Weights of a small mixture-of-experts language model, trained from scratch on English Wikipedia: a shared expert of 768 neurons.
Below are experts of layer 7 (counted from 0) of a mixture-of-experts language model. Rows are named router (the router's row for the expert), down (a neuron's output weights, with its number) and show model dimensions 0-255. Each number is 500 + 50 x the weight over its row's rms, rounded and kept within 0 to 999. Numbers have three digits each.
Before each expert's rows: "comes before" lists some tokens at least twice as common just after its tokens as in all text. This comes from a sample of Wikipedia text that the model never trained on. Tokens count by the router's weight.

# expert 2
comes before: " the", " a", "9", ":", "8", " an"
router:420492437474497558496451445467520385511529589440573540447545483558565565486501479465432506439540450488531523543515440505517553376508526600487544523572476561530530600523548525569497539555527495606500445411559468422496456553568623532464516494485479569501491467478505586509521501590531538478543492429471523551417541467452523511459490468470559494563463606521533546499500454593517488481494459567450526499486450489478481553406541413512482500512419448407486499511595458432580398498453456479564503435532500504584551458521477526448502540485443555517458518495519537492532437509530471558373479426466557532566500547563460434564567488446552401467463491469514488523562577554501464511425525392469589508523550410486465474534461503550553475503505502535531498510491407477489587500557436
down11:466431452551575515403524449491628497499496578518500458454498532520513508563641373507524454457462489503476496366473513516392441491588491473510477558574496543532498492464509491513491491481469419431563479443505476498493516521577487518500487468499473440504413427518533514431448511487505511418495514507475463586478470503589481491414508500482470493501494408431494564517500426496452504492585669508504497528449497380495464500500474459506469568503514504449596508469509437520486504516417500506490498485615629605475493503443403522567472503499521332521398518435624502516546529499534450513525583443489515515517524502499550561432526472488504515569504505455487521549486415506533513398479510364478537483484538499504502582526528499493429513490431502495497404472508524611500504531305541
down12:470496526479470553492438607487497519494463500509498504622531568485480454494485503496495431446498500493532497466515481453536548492511559520493506410489600516499551504454446506448524521540478526512499528453596555498589596476428508455478429512504539603692640591498435553506485443352511527393508440447500546518463382607493551539396548500508516537583509524632506639460423542505541464468525471503487487511534450439489546487498576503432499509527501502473549476557495490508550608379495495480468497501495492498560451499461490503517484514498456544550484461385509439487566414466444445592508498506522498532484496544509509560439507527476494609507606507489422548495456475455546460521442538542487498503438445333477622501490513517443554484485490533448549547551452514491485411503506536
down13:443515586526540506431441641560528435491507480506504483396485511483452497509453445448504497499434561489580652559516522502481518470432476486475597492468503509560457485499366507454507536590509543554532446560507452514387503502572564440469528567529527478422496496493529496499504515456466495688575493462500499522632446464512445532524521465576521497494484476507496493461594575449495581504625384501437568569499436626595499496428392506451515499487572444545454544489492505498528395456421537485563373482477541511433482521528482498508459439523463573532554439441461504452542481495507501500516528490565578472590404504455500526512552497532601458529512502609504536559550429481491417547478440604400403468485414482532507421477512510333526497499537490499529436470481445509468564526455530
down14:520558395348536460449412510582495539499489537615473498495458451434505405499343539621458432527515425509520531516465487504446504493524554535519604501456450544488504509471500472497555531481536553502489464499515486555499546463542528492501515534498395515528531475374520591579477472564442456491532520479498662625471588472558470492491497398503558380471521535482482480502480486505542509460499531501576524533448479554470492558550419493396539493496479476501476488508505604513555526458470588493542609545440595488508490475544532397411503455399498500511493508616615439503497464379453503522493353500518509510476475497357484444473521526540506532444466567473477467469527440515453545463564586541479502548502469481521524479506512501568442456456485567547520491515507503527461498574443518
down15:481547523490499575522505416478492529512563458433532500503389498529508513454469528471568495386518512504490585340488491490487489482531466501428447515423497499511498519477567513466604501547484534477443523469481396581512494548486520428527390430493485437590409496534508531529440449511490422498509492469533448491479502569669378479518558466427502476585386405544542481576410585558511563432450510458576469498505498467502458553486431497546503488449456489558499467550483486410530508489492525530482500550342488685506458499517556492430509523528590401437426478470504495515510469631563487560553500479490604546499440504557469529493486471429691472518524448509507477488544487511435510502511577477496513499453503483508502500499461443527510475498473464482493520481527577571452501521467522
down16:507484525490405460468409442523517473560452495524496504504477462596467486473524480499495511465513584618475491521512497415461495395490546487436548528572434501581465516538583516500501500531520508458557483480525451508512604505372498522426521461483516515459515498561478440575498498452559501503493582508500517474470469400562502494650498535497481449537507476466484502569568513483462475481423542576501500520492543586518509500539588492503514471363470535564455627446449498483590592413480512499506501480521466566478537492465535515404449503507537505500505515447487490442462590579574476512499562513479487501488499472459486460532489484522508403498457495483516512555513507490568494488431555560490495496529470480534381524474497492519490516551540432412621392659479566704501494671406500
down17:507502452468512480499507517543460512551500548653557494493479503557663493532614517528524390543490548477507474514442476530504428489452416476560517493631501498511494505558448363496388485510496579527503405566506471527575470518566616487471500613482516505512480528493490496453520542452482578496513509485512531519470529455466542510495491526326459501497530493501477569506501485472480496432493436516536400496494501508614508465444424563436567537485527530494548445561438517442445503507499565533489468438631427508476444537597498476465509446446490472476477513560442536494474502490496419473540513490481494494377505549497612516535505533530498609518503498499336502409429480493472508501436468610532522575535487400540524478488390415485566497492483461496520516463428497509488501457492536
down18:501495508508564480588541528320498636421567464499453613477479533591503487535495502490486403453485492520509512568544510507505511491499418364671469566505505470491501497502479556500417461450499500536558467501539537510496432506500498450498512417486481493426600513526497500478566463521457478558617581462479611461483476504444445489491310438515540502516597564483470499486505581494386348517458527523446525496499479519508535505495513499538497535500496543422590507495550511604575522440537499514463654567409414606480520522540583513494519452530498501500538530542499479569541556495498515440435500615521506536450560527501518493492555565534515483488501606563469538438462425498564560491514467531505535484505481493521500468492513470517483508500517483503492463509595438506501503501421497
down19:462589506547533459515516455476550521527526309392500503397548503498455472469484504535464448505438516554530493500580588558578537505490494574506414541519426448435518459533499479547500499542510574512501494543483485508514480460510515483498475523503476512502429530545562436387455397514502518510471496391523518506606502501485503510510459622520405546479401496472447515548531475490438491423465439478467480561545433500541526506453456583555525546489532496537441616493542518512565497505500466490498510503443467492478491519584408467480494445517472512488466514529505442528627511534501478599466469396486454572433506678451505475469494496515462586505527454501377487473551480512400424434525550494485435449533531507515568438456568456582500353473457506488537497494500602463519466515500486
down20:482462414473490477510527515450390467496487406515337501515606409517471444521459619487413616494606493421500488521508515583514455519542302522433462457641511495558468496480495443496515500493578461398545605532479499495623400514525484499556522499414462596550615401550507517533519499507515501518532496501451548521450510501495496529513490546440533500531494488499510515514473588551439548508455497540424490462480519600487460420553578539524545474461345492508496531510542571491481507519453533608450573512516447484496512464503472445497557471501505484524510533499521612474458488551445632506423482463542555529505531480532500502514495469421478449467574653508504535436409523509501449546512527383482496540539512424453464514531478532551457573534613508459514557523528524546523549489517481
down21:508496538518482520589489505571480504501458495592526459492496430507535459485583471500417489495500482494506484463483459527402521628410521495570486545492507603522535430522485497493445486501534361435492501498494501456493504509485448604482483480490468646494458556452529499503562468584583505529432530469493532518583486536516529374501489514468488482496532441474504509405530492487504524418504510521369483485478502451525420575453528499474542627549545530499623544536504531601465479525483551514541494475558617551480472497538496495508572533479412453544494542538495502499486516413567560599479505498536492472531435555477502483503510474457408507505383588490491560488392467475486513560491501492505379523487524474496455533507508489546507519395450485492519506570499380476458435485448521
down22:527414531472508491511496451492592489499470509521543481559508519502506568567508436517510491469484578557496498504536499550564502474476557492538497519486481453532517496471450405459512461436446511553466493504497518419513502491621514472493449499397597506514501488499442356537607497464471570472516481568313532488442550470562538480510497684425532568517462464500473498504506496332522520564518501501532525505448486482499500526492524526631546535468477537501530510547380492593427427501507600559529508449447567510476477517496497515501477501493541541521490471536492537512417577530453514483554371566491499629485483507560505525438506468631507588532516497531508476485500522534495497486592481541515498495468502567472445490549502502476543513427541517435509491402431467464444519492598511
down23:559496326547457490528490390505446493538478529505527497491465550499465486521524497423533507561513399439491460468456375433436488506500478487477531516541623530501523454393506545508495438434556404449452464505509500447491453461436362445491487462462496548581582502472410458488418433507594488484494572515471545590472479561353500508516516482532509598508565565461483469481499516531541450505554497384482510487508556461455408454502434488528507494485470378473620518516544524466579532514497431526427514548552529562484490499438410396532549498509516484491540505666451487619424502515505510427565490486507455448494646555471495521506548488438483500495441497637639558472524562530556468527493594478468512504484504485432489489439480551559468474527499494477468579660535512522540476480536507
down24:544453536421494547383496433542487583493565493426501463507500499500461405384591490432507431559493480506497605516581502579482547591503520472446631431466474458505510505460547445454481482436549458511503441472440333491441481492473524472519506478531549445460486489489469449504522500498462494509516495509488475462551495489517381501499498581439482505482499572579553542459462583512507505529619528532479498428494499520477682503492452425604517603517587583506500505444483507554618513496494513526451489478501491510438495560490562451501413627571500512598492516511474459362496533511516535541505515510457522494611495411546512512466466501595531606366530555508499373490485496518476499496504488483529500479544434527428503526367467450499534530370503442381552489489564496428496500537607488
down25:518616579496500522503516436500478413500437524491468391515500482506526498428520527525504503536521573436499498460394413491501473517473368495458492513551473677507427470505484447440620489437499520384504494424489517523479520500549504336502478499445600402468575519562443538514499499457507543474426507496637573446506481469499494491527523498417583574475562537497483601394415449563409528438490487483456532578548511512513552443479506482474451529543502431431500405509487502487492474461497443493496536530512496495514486454483429473462583469534546540467498508350507541510433498499502533476521500504459520508497475425645492526505551452503410607486580581471543496505504510473432500420500476597520561536525318544488516477516511468512532493398583541501498511403532619486446517499514505
down26:453523497519496516447522509476513492611602475505521502509432502517445518518474519530581495437469557591475445446496476418501499482522521507483498451558675469537587481533510480490518512502393490635502624513552480448540542517519484506527479614533528460482500481466454472524454499506500465427516478480505517486509590509507573527483507493546453461461603511601472511437551516621545459460565472508543496489475502511463503612384502496549541430501474543500499492477489524447523488538526374490484423506508519506452475516481527496491517459492512537469452525509560499511500491500495500444546445523528525523468440488560530528484509468494456486499500462488480473453457392531555492680596513501499492571497464464486482562468580580472477510513488601534404525541421590511530507512571522
down27:449416467634504498407510478507469486490491551445525479499634454443419503496575432524497485525534445496505540504624469620562440572449538542486573495520540602512494500429512500537490625388482524461525439546537497479502496470504590427494542541492550463562504496485508476558479504567374543471488493481446492536419449606481492514439460479509495616585486530466502512521542497504486512472519559464484520508449483479501558569506495506510508507495518486492486525559459584485486532456518494518499491510693500673491490501621379428537477516528490499517432420541451502531565516506450418457534494605604501507492473473500515496496484532453451505530543493599543539414476467494529513497542545524426503509543458466490561562485527585496398536449524471518503328498546467442475533455510461

# expert 0
comes before: "\n", "-", "|", "The", "==", "–"
router:452554462556567518472538524584485462543450420489460465509442490477522491544471500530476475462475565435448379358468527415511495490441429467516443536487491461444543476519570446503372452529492444513484431521484450435513503511547446485508440480530491408512525448520456487496361462465493528537523486509499530488558453493539423496459435505559411500490556400420444462460448467434528483582445538522496515562472397499504480521582581417475530465525602513493510370599402568498515536480433469512457472607490487421587511552406554486544519456514570542446508490505554566402498491485565556528606476487481459486445493535515486493485423573480510510487547555423438492460487497473416497559417582517548482590570521590473566494524454520521450456498412509461500491517565464429489531427550584
down11:597464453531569467519501491418521424475518427539473520506501491526487515533571489524590502431484426567461501484481501510357503549480469466536609504511508496511498512578501515438500492459505498445538510518507614498514361529510557493494412550504512509577547449494428505525503481529495487466498322520438546520471524496510492528476544451450488477418461516495642592535543494473558534386485491488517444485462558467398490493474492522505522529493577467472504562487484505594508421500457472458491496395578400509393573501418549464467480502486485506491500405525624522527497459604491576463532453515483440495517500510516503442517487504375580497504467547536504453532478451403470467501441504658602548579524349487529481507486492495559481570596499462423378482454504505542607512499527537
down12:346531530508460586397573498508530487427500507447500483508559500474494512421527510627388432477485499512537543503506496597517496504438471549537500502521424451537593591628462502483516393414353491461506508471435575600518449568459503503537425379504418511445424522489546526479489531521505465491517458517629481523494488534589598509606504453485476561438469431498545519499504481486384529500439436525497487501471560437500557516565504503519559472504500460480526432500542408456501493498512578505506514468432532436502556526492472503512529529492523499493509446497506411563524519519497489502502570492490404457644439570523545497499499564478481400544491475531516561521435497508585406497506370495571495478587530503480500501469463494414513504516395513511564486520517596520485487391532513
down13:585507496473538545488617480457508431494511521564511539478499504526536538504448507524512498517499511466511480621507484492519501385399482499467477484491524544504499460496524499604623516499451481510500343502496526494539498511486511382503484497545499527511491505509494433515585481509639499530524519519517523499500561514474468500557568606488523500426571504500518471498478416473625528481552524522528566502492467507478502395557449540515492458497464515506496559584529502395501500500479514481491371482454485532541365468504489459411606546499511441587478497500512568472465486430536438485527510496413461513379495496590488459541502494458465509510498523482471472492470503498488419500469472497480513490505497589482499455440562526567470426385495660547454561422552427522586496498480516
down14:500512509408498508507500399500525546558499490514484494540504469472486359488512523507448500475471477430560531519458521453570506590512590431456526473435464518516478515487462486477460515508470455465494483475400493514676515555501689400502583523512494496460599498476493502510421642501540513524501517532576600488565502489564613554413439493379519395486598484431529476541536526498486496516491566468509448491518500504508559434477429502517338545578523501502531484474457494503512510525552505499500551524523403560516500503478496419493500479544504539488499470515510532564519526472479551482567535432515411503434550477456561513590542598569478452471508513476493453491389500502512497623356503584439461517619478525472517501493505524541520518478534520484570502467504405481476493507604518
down15:408415520448534459493416527499502543534487421521464480522543557554508486477502524480507459479563457451580539473500470433471479474438476462486533456500527492408461500487509503486529409437475556517509542521505640547544499562501520544473459491545504482490559636472529441475552374388440550499524478460511525471421618537520480496430455493466583495462481483524454489417593406522496528560462454377499468493440548429510566536503472464426533424500531490491478527477451500498533462510541549500513548456476566537534523487529509420465434501524405459500469501503500619523462480554545591458597499538442438468512469485480475519446521518480506528509509527417551485391489492494563556412474423540484493497503502552523516401477465460614339569470539482539429432511560580643499563500527489
down16:480474384507599555595410500502516514517599564502538462539464496515638524615470507489467456442546510501514565431662525504485465500529499491486451504613517538524527433458540525489503514523497511563498489501461495435440487498488528491427504539520484488528539458583545613437524504534516465478411537451529513493412412602506546498510476591501469461500501502473377428500569541502476630490498493453482524539498517448501422465468491467487476503513402493496506682681441520437462524498507497478543494507473533500501513535498644502623554518512485490478534511497527492494501650501471586502500458392460541535485492490487519498510469514558503483550480494500453460541425576566508498496535507514545486540455463510566484450475500387468512489497506523568509558440510476472532494537497421
down17:537510570443463537419614494428392525497511407491452532490530522430405509471509471507469555491642477460480500568494449480423547476619563400511572434446575541521447499454516535497499386488489509522462478514498499501471463491509460490409503499539502488562487460527512502539457522534474618450414540495521482429463446476594429515510550480502509478530506562452506491446553584497500537505437543381579470559476501575509595447452461476514483516611476560480523552443453551553487550565519514618489509498527634506504428440473505490492587536531492518405348492374480496456406410619509523579505491519513494500470540551479548505474551523569492572546561514516515551471541507492491455488531415549488600498487560496529466480499467529528500491504500425492483539439503372630535386464453608
down18:498536510420496466492608525396560500502471543511546388507520512509447523501492462498483496514541445503487608551471469429473493477458516384512486546427507425613493455541515464436452502474504609570508587533499532437500593439506509468568498397506525493611363502456492512399499505452486500459490540512419579450532424476398610514519368473500496488499462500526529505498605507503500512571392463507486494549500606487506519557557527515441493474440527497512475485585545522482543526455536504450517564603537404544601607492502429469501493550439548518538489532492497571554485551494512480493497495499525589537391492405500472499467498520494521493495515456455583483523490503511613468511555532539509485505470501512498513379586455545480411526510499495575476505520494494496509448599438487
down19:508497557584606488484345476528482498569526504574523520517604447525398502506539536500592505495675504493491514523417514523501515601381523475516494522504505522509442478479448561549532505522487482544410484462538544512470491502430593493567524524500376475479450542501531486521452501513450476540488485462599483458491541561395524542501583603503525515510498476463532473480501500548366512503458501504502475562456513499558495473578494426430502533506489470513548560565436484480532438471499499541489556500465500523400499495484479466563499502439470554433485492525446535539461497545360458413517559497478472438501502523635483507494490418540516472424584530443501489505384486480519469571552483504524489497497591506439520497497516598613441516545630505543532493473591476505504507538504466
down20:561531477475495599479457329550499656542521520520510494486498467502511496510529529513520477579519489584454582477420505402453441516496381463418512497408494505469504507504505574516578555496472485440489466507509495448481514491593493499480441495575487555533562506505539507452500520541447514490515539535600438525443476499475554628528538488473499557479478589507551498421504450519461559449557591501572540472499507499519473488496495511560499503462441411493473418497594487492425542547486487418508387616487501497495469454532459500371494525431578505486547491508588498507473495516492438482518547428514490494562527525460550491496513584552474502473430502442473513505455508541526494475478478550513509539494409500481538489500565487496459500538651500459519475532458497451506551511514505
down21:509500406569539499517498484437540498446482569525493483490489495515501505500485481459494547506463421515467500470475470500501500496414507417535441505506482502515525505389524539505490539475423409557570507500442520496414457497607487621499498435561429430521470463503502471452482517486497492501526506623391495562500473502502559429499424463549581426591470533531575441518549483481501386506594420499540449496496351425509526432642523449528451495530483502568518486511535508502531590422572557428527608483565529536495502467475474485522585498352390395520611521479490539463512556486400477525546501568482393447526503453561487507560490479511493528503531507412566498476391460507506577538467483487467566672409437554492482511589541581538470570581581499434501505508485469366578450506507548
down22:444550474503396531428588461520520531433489494447559468483501552473506564522518577470570506505522473493443465594538441496516576480538431478551529521493463513464512514538463506446378487541484471498480533526577478481479483443414505524544511620480440531487415499507493493486481497506497492520496499499567537592475494525539479518563570507614494502440530478601504496450570517507509564690437488493495513476417526537390615532477513510558489480486497470496523494421476540492470436514436482405506447514509540422476401536538455551561440505538449509354497482504550448516593552506501539522396519493543488499439463499460524446726561429465496488541491489471528542395343490478359528496589457429435613488470505577506434448490661497495469616505524494498458504461484429555511493435592530
down23:533501524495580526680482538500498499380504519525514519526497428464559390471479520449560448504489616432505457524558464496428566515538460507506552538508494450525517501493496492481541466510567513500492486537510442492524525501504470489530554531518561499516544499642474486431429419507490503615564484529492538411649444491544578552543533483452402487495545493509467457507429378405508491397497505532507501495467494407500486487494504493546454503442509547505582518481464456529503531543453605507366486579641436420464612668345550403554545544543466459359497565551467444516464377500489579492519434470531519484520554492363509588534522477545499510538520498547430437525442514621495472527451444496494495464463371602484486491462589550507526472506568604531546505489515523450556510533375501
down24:499535500479437515478474494485423500544500533501512592483441550500501488526532451565510476500477502471478533459420406440516481582581521472501512532505385480492550531500478530514525521421513370581496443389503574481527621494441483496473460482467504498554468356538522497492549487490536453463549596466505511530500378556511514452447504438572576493431476523548579462493520523506501498507433495476593518564401500644445478537493500528504498462549508441498451345469547485451482480583489528547358478431529519379476502500507508546517472467497557542473442520499548520477493503479464445551425583509472386507474535516477512527438547493548494527512499477540464494520448464540478582484450465510566641501502501493491507556495471440502498649571492406611497551447475459512510491462500476
down25:464472507492495501421495564484392484531419447474555497448503490498480513526477507479486380468480470542499423491510599433430493521531510494500496510525562437487479517488509404503469495566525539485496472616578541474497509524417490447452519509489521484461495576465414485505548519498394499481470498498501548488418449485508550474559609510521414493560554512455491593470500491481584540444499565473522513457500468500574481488530501502514513498547555515487538507475521380403500505405453458515531479552418500444520496501489455454502497633475521498487499527503542536489581519418544425578520492596524529507524578543586489466505524486501448638470545452457532401468506501519507500546545484499515460488465665560535484415470584562437555484501470508514572414483512475474399512603509503
down26:507384449517510545501560523487452481505484512459503498471487521483513557444540509597574564505563477527497404319574524366488492519532528432529529379495538532512513492435531461516487505500503631508412493487542495589309537501504504521505503506607520643535501475572499463408512479499495497517494456509500519477552535426447523471493475502597548490405646498508521467505476465529495487499513495569491608476541508542508504443469521460546445499491491523501487472519446509451501555437499404494496589478509540541486450489506487486455545492541418509493481442464380515497483577481504479485564500425482502621476575501536606499598477563496469598599560431513488491502463459455439556427505452506508437474427494556470507487528461498525539523485513467498514519534495443521368550599426589
down27:539525534409580508502500515501602552527566552497464511600488506479581434448516533500510482602503553499497489469568520507433482579501472502464558525534392501548486485475617465477505453491515477556502494564414506606508469514534657498517464481479525487481485505504584477564630508504489509390510528509543478527487569497498568503514501482566524446500523490466454504494500537501465507506501472562489504626446493489525495475500588527640509483547498502455547548487504375556468550590510349505538524465442545513500511625417499586504504510531486495558500447525460615462468439499447526493494548565528480513506488533505554477376423510464526539367540509418528575535513457481490428437514485544503629531530398486489331610473687525497464487437476487499547477503506476479467497502636613

# expert 1
comes before: ",", ".", " of", " and", " (", " in"
router:454532549473443597422501579479545497464455436658427479547512599527540560518573525475426563557453523547481472467498427504539568509488504538535552427462457453548506551589480578467573508520518498586436575530455476504539435437403489501476540509486497472507535534433522503464471561435482422519550507494456471481515528480571641525489528522547621593515535491508489490563467502421521579476554411452510597561471527532436582485479490541536503509474508478469457544507545503506407496513451494506509577456469570543538521493526499517500541570521505512542550505543407459509423434471555541421482604482518529509356510457483485493501535669447586534564484419492499512453542482422453501503520475518569539504510514507512442502484543503463460502453431445560550448561416523535575490474489510
down11:531497530352563337458491552499517404577554498454457522497557547458467422481514675410524509525500469492521479561426537439472490491500477509568531492573500461566539559474489579560523424464486420492437482633489569566485424464586488590537503530495443500536495464453486567541432532447519499552497500564503588544466533513546479454533461408491498493568418498504515471539550532463501512560370511714529478524460502492477451570531508514557501517501482507477443503478468477626506494483504459567505505495534538490382505515515517481474468450493493513475453619502537516497528494417585477546483528479503503511416548523505499481475463444483526524527494502500538529503529503488523436516474443501487448558500543487546468517525550508514663500475465456462481483435522526503560462505520511
down12:500540500507501502501415492505586527445446451459475512490525455465451437510515574516438535560487485492476480491461474463499557501573491468515516503528568501453472505560521485506482591537576472516472559493461582525375568495437550496467420420415516485574475506458517496498416488459451463398446504505500479428529616531454546506481483528501437466405468399502495499612556635513449483499516425483530495482501396559498537497550494462470490498500502514515507376488530533459549504544579532613517500491542460535469552488569552475554519558427499482498480433522507553529484410393483641513539562497567517576522516576571488473506552401518392518522547381465550499494513628471558515466547554461469575461489540514515531554495422495437504458548439571572455499465511516545497498496518496
down13:518430459476462564414536458454501504479573464550525475499475560476511582571484450379467598455414490539543597422468457486581525458502498527496498353550460473529497486497488516409480558433457539562520489444496463450454372342440463499513537466404514449522509465639407542482469469473503470478502493490521500579507461513433561525508489507490510496492487484545511564477418491479474514419500571579495518504531474486529510429477520505460418413396499485494444513500506414490465513645519433605550478577492469543460508490453541466532544459496541473504500353496396495475527597558491416424351440484512495549503487489485506491482522505519518534583487468388525498487501434494506508499453484449500520471447494503451379529669524586496473467485418470498467501639559537612563501584496497
down14:530496525487484493550483535509500529545468474523501523470517542527552501496507518515486467516418545531507498552501492584492517373564530531543622553508423536520584487565560490546419506519543516511484449575494534506461508541529517496519494388472513520543552486483517493448519465516475449537480517501499518491559551511512484400514500514591527542512586474492548491500509537492494506504458524550343577492498461565558569535545493467483525477450434500523482498483425493501427551495545613498555498516496522461499434505494452456506544487519429484473559500507489494531510429466535509513579594432494451528566492508570500487525498471547441499513499518551526383485555462488422542468513542479527501538457515400509579495454479376515581517566617539495456530584572460568639611496453535
down15:587515476463466476449425523632518452584485559531521528517503510501493584506438427497467468498562506560482494500433479460535486496481469501497467458571518503457509414500449460577523397569567645486514504596479395396499485554453610501438591518553499421627398587492429491496352492481507379494526445508559515502612461514452589498434582462525466507529501491574501450389552477503444561472498457415594596541644449475474443538500486555498506521464448450624629534504507485553418488567548514503518494501504479499581518533546448517537493476515427485375519492519557526541501549490499540569507522516538570444595467505500510321484489524570488502511454516522518485534515533511559529472542596515517516547483510526482426501498502471476455454429526479474547490475497489448500395671492518
down16:493529519441505525580540501522483421460541570449553576670480525511510361450384532481550460490489486500462502501505472550490473502466604474568520476471533527538465560598503426463482579511470497501546484486427474584508484504472511484583527458537502439419533527499462532560541566539501493521501535514562570499467497574530438477511449451499445493515560412455567484514472481502437508521499476468489380498491553321513489498524496471455451502581408489564515450441413494452512426497420484500495497496500530475588536499506361510516545501571471587498536515418492479497373501503499501435409516500464443509461485550527544440493457625491491531605495444525492476560474526462550557535485405541477547488511557527423472513535518503429561408515497629490396454472532532519504472483497524
down17:535509506453490489516506518523479468499611470504462491534571495502482487478475493457420526486435511479580527520499499467500479518402489501499461499515503341560480508566485501521505483623473511458487510556481437461569485480413499494571575423441565467529515518527502479511489540460498599474474425541544523508582473545520434499529442535542564426528424499481502480504418473544505589499490484519534540592518464479454556301559555499501538585543381371468547527492437594553500539506472631535529506550556497502498503498409486392461427513533498527558585611518611481490501499512503450498608499495500496541523466528393512466472497527484461512512617476464527542496493470465565446474471499525558522464529487461552503451543517515488501498466544552567484482492561480551450518503510630
down18:492506478506480504502546494499478545490487493496512522519503504386648700582539491477415437418448463499550505580468581434496459583506474476458503487541520514525503462555628547599500501503536396548505487588558425529446438445500459514470541490468568589500500385480588513506496431504477490513494482455523497545523624518565487496502436502515506481561432518488484523479610519377509466587485472509504581496501481506544494487480482494469475480364502569527488491557546480490507500418537509519461435511464506524454498438525500511384461494419507517469501554499420481517500482414496400514546493443498541482498533490451644499643535510564473490481480498480508487483454599490437397493546486516470539546463477448437531473549526561411440449550497553492439499496553464482471514536469442
down19:532445500494448337560533487503605355517528474509450507472562486518510501581455497514517519486536519512533474492493553547534499461514500523466420509404566502422501543503654539501504464499592561498494484488510509518474420463479500470500521617487475490505530488551478517506554489493472556408470490510505514471507450504532440463504514525371480498469481508491468510537467518529502515468424674510516480530535496394488425489535583525502656582595494464479506434509498421497536457498500527502519519486494488488505426488433493500409552536597497552515585570521448445452524537520388515381493509571541499468520528537488546507466504498475534434487500489457416573478389507482559589472504494518466469510563522540433467501442440604492537470605452491521565557497502516489552446499536435
down20:504569526496442592529473508507401466478547473513539517512452510393427569486563501430534503463466494504570490464563571598433379497502499510430584515539510524360507515539532517533490461498519452559501506481446500403427517604511457506496528522542436475459484422544459545497531522581478584440504504529634477514534506522500531506470541505480562636570436515522501499524501515559526474446497488482556584542499475575528537546495450694544494591476498475510493462500418535543451531512560386523443331502377491500499477552507586474570547502542481484556503512546462558457501521498538472501505500500476504492488510483501527493499545532540428425500494508476567458400498430473429559494498502540521549508592354510589485507500542548487462533504552403471493472582504432506549548457613438
down21:508577455521526592503537579494501450499495501423460556521481565473489500457572541392475441495500479504428430588498449373522489504512496483455462415438493498596449466507516507486512539452490539523507552490479498494512539575501501525557436502494513460491496485588440512508561498534490469471520549361403513517498453446533491583406510541450518617486467495642542459474504507483549473408616483581502625558559553506498654478454501459521449494602491412518527579547510528447518563582541500495551486523491505504518500523448577503498480528475499536516364550535457449535477501451432513426503435491502492509490537496497499535421406497513486504564510447529417465564477493428679498504500543539516500493551475492407487498502464498552504587509608505512561460550411498562508499393598575
down22:445404436484528544439464515507578583445624525588489528383531496469518428454473425486544494512448495518445586448515444497430502518445595440493517501525502521499504498545486609517431538460506527548542503502487462452456550453494491506601521543568516508459501465546438447468487481518459525501498504455490489451497496450471593416530544480508489547499503456501450472517510578494514517492486494540474506506522456532616364494503524479487606496523478590516444475501502460471505508547527401552527472411442504628513506417489538478492492513518554499559420492501427485470492499498493422357391523504501491476510474463479570513527502503512488512529496438561469522489495510503538514523461506515531564515503378547533465540415483492505543514415504492483496525533503580520559551443461518
down23:512529565437490518480498561280585453490507431531508512486419496447529514469489428474562495501508506457493468475454460471610489570522501558527515507457528479511492516505479512483457465470494504502508479618488506384471493535563485507522516548428502422431531461469511493511521492518462451529502495476459506499614475630520522537534492456460534463429475466494592500553503478479450498533531498451484479469454538465560495600559581495597470464494485506406524547536552551464399494457581486541512487454525637549590551490508456465423526464613426543477555412589513493471469564513564482500400489465480511402497451504466452503528574500496419527477537554495516494499401626619378434541518527448507507529659476480459445486406451387386583498372455513484523530498516685478441406528483500
down24:499541495496599547557566480482509506570543509495509572506545505503574506586536567535541475508535570495460600559419527499484507502453503549429519559479486517529553504509462573434557498464470439387525506408561602493340479532508591404601471507610428552487519548562485523466550495422525474501525479493480559473536481488502465490449651499492490601494496497491547470519468543499494464534547499483503533533508437492465420484559500474483364499494508555504546594414508492452564447465494528529632490504482468420466494542572506418504501604500491500538499527503487430523544493434506460490385551427504439464510501500521516521485564461517486494489477520649536500498433413555518492546507460552505670491497494505498499494558491465647436526561543508492528511539498490543480462439568408
down25:573414407525501504443440523494492538492548524539501497501528531386540533503581491430432503527536522474479535506557487514571460504483480472609592474639420503452487551517552456482477507488495477493425535455389533498461544488515503515624445448519556500523485431572523508454457529403485511582521611512485469507473484498455451444503499595494523501425471471421633480478500514451417512552589518553507495513542547506449499613553489368350437473457473386508324478501527504524507485476489638499319399525506508461508492475431500456498349468499485463494494476517459469496514537463491498587489567496607502420521498561500498534524629511509524413546487497501426486518480499570516576513500503543458561542519502474512494574481500456562522535491498482545498494497498476490467534540348479
down26:511491484464497539437591497499465499521499459517501537509501445482521596503526384501521455469525407463403529535503495558551497509454497517472498390525482501511519516464437481478500620435412549565485562551504491527472490497495514437584584535465499551530445628382509544495516452555505501547497512477505483556488551437499567528564553417434529471455468448478554514528462455539485496493494497461543501552475554430516508525651489577373251524478469474505471552580521483363531518460488518560528465476475527496551493478462492402498517616489488496557499537566476520558483500495580605586491470468465498529525499558486597504468440524511510468565471433496503500520430521554482599435489472511494530505538490607399498523546510486429444412516550509505507549474569478529552484488514443
down27:421461502581580498524520604495485496641474507558538493502499346478460538487530577552564498544451484508490520437441673521321499495576468499620509391344534561503486530540539443478538461581521542501510571404535500495579426492519504554503380515482449508580456447456411518505520494497520491544493500532421465413470501579531438573512499518512532415577432494510495438460517476586504483481417581512496474456490544558534497532476490478532481528472550455487506467542538530457469442490538490480564528407505476516497499487477483580536499505459555469576499462490465452431465472382510588491583507496506612500571561495552471433524522437489480447490501564434483515484506400445498464500562481446498526500482549422540543483500489526347524495503448540494519519522341479490509462457437493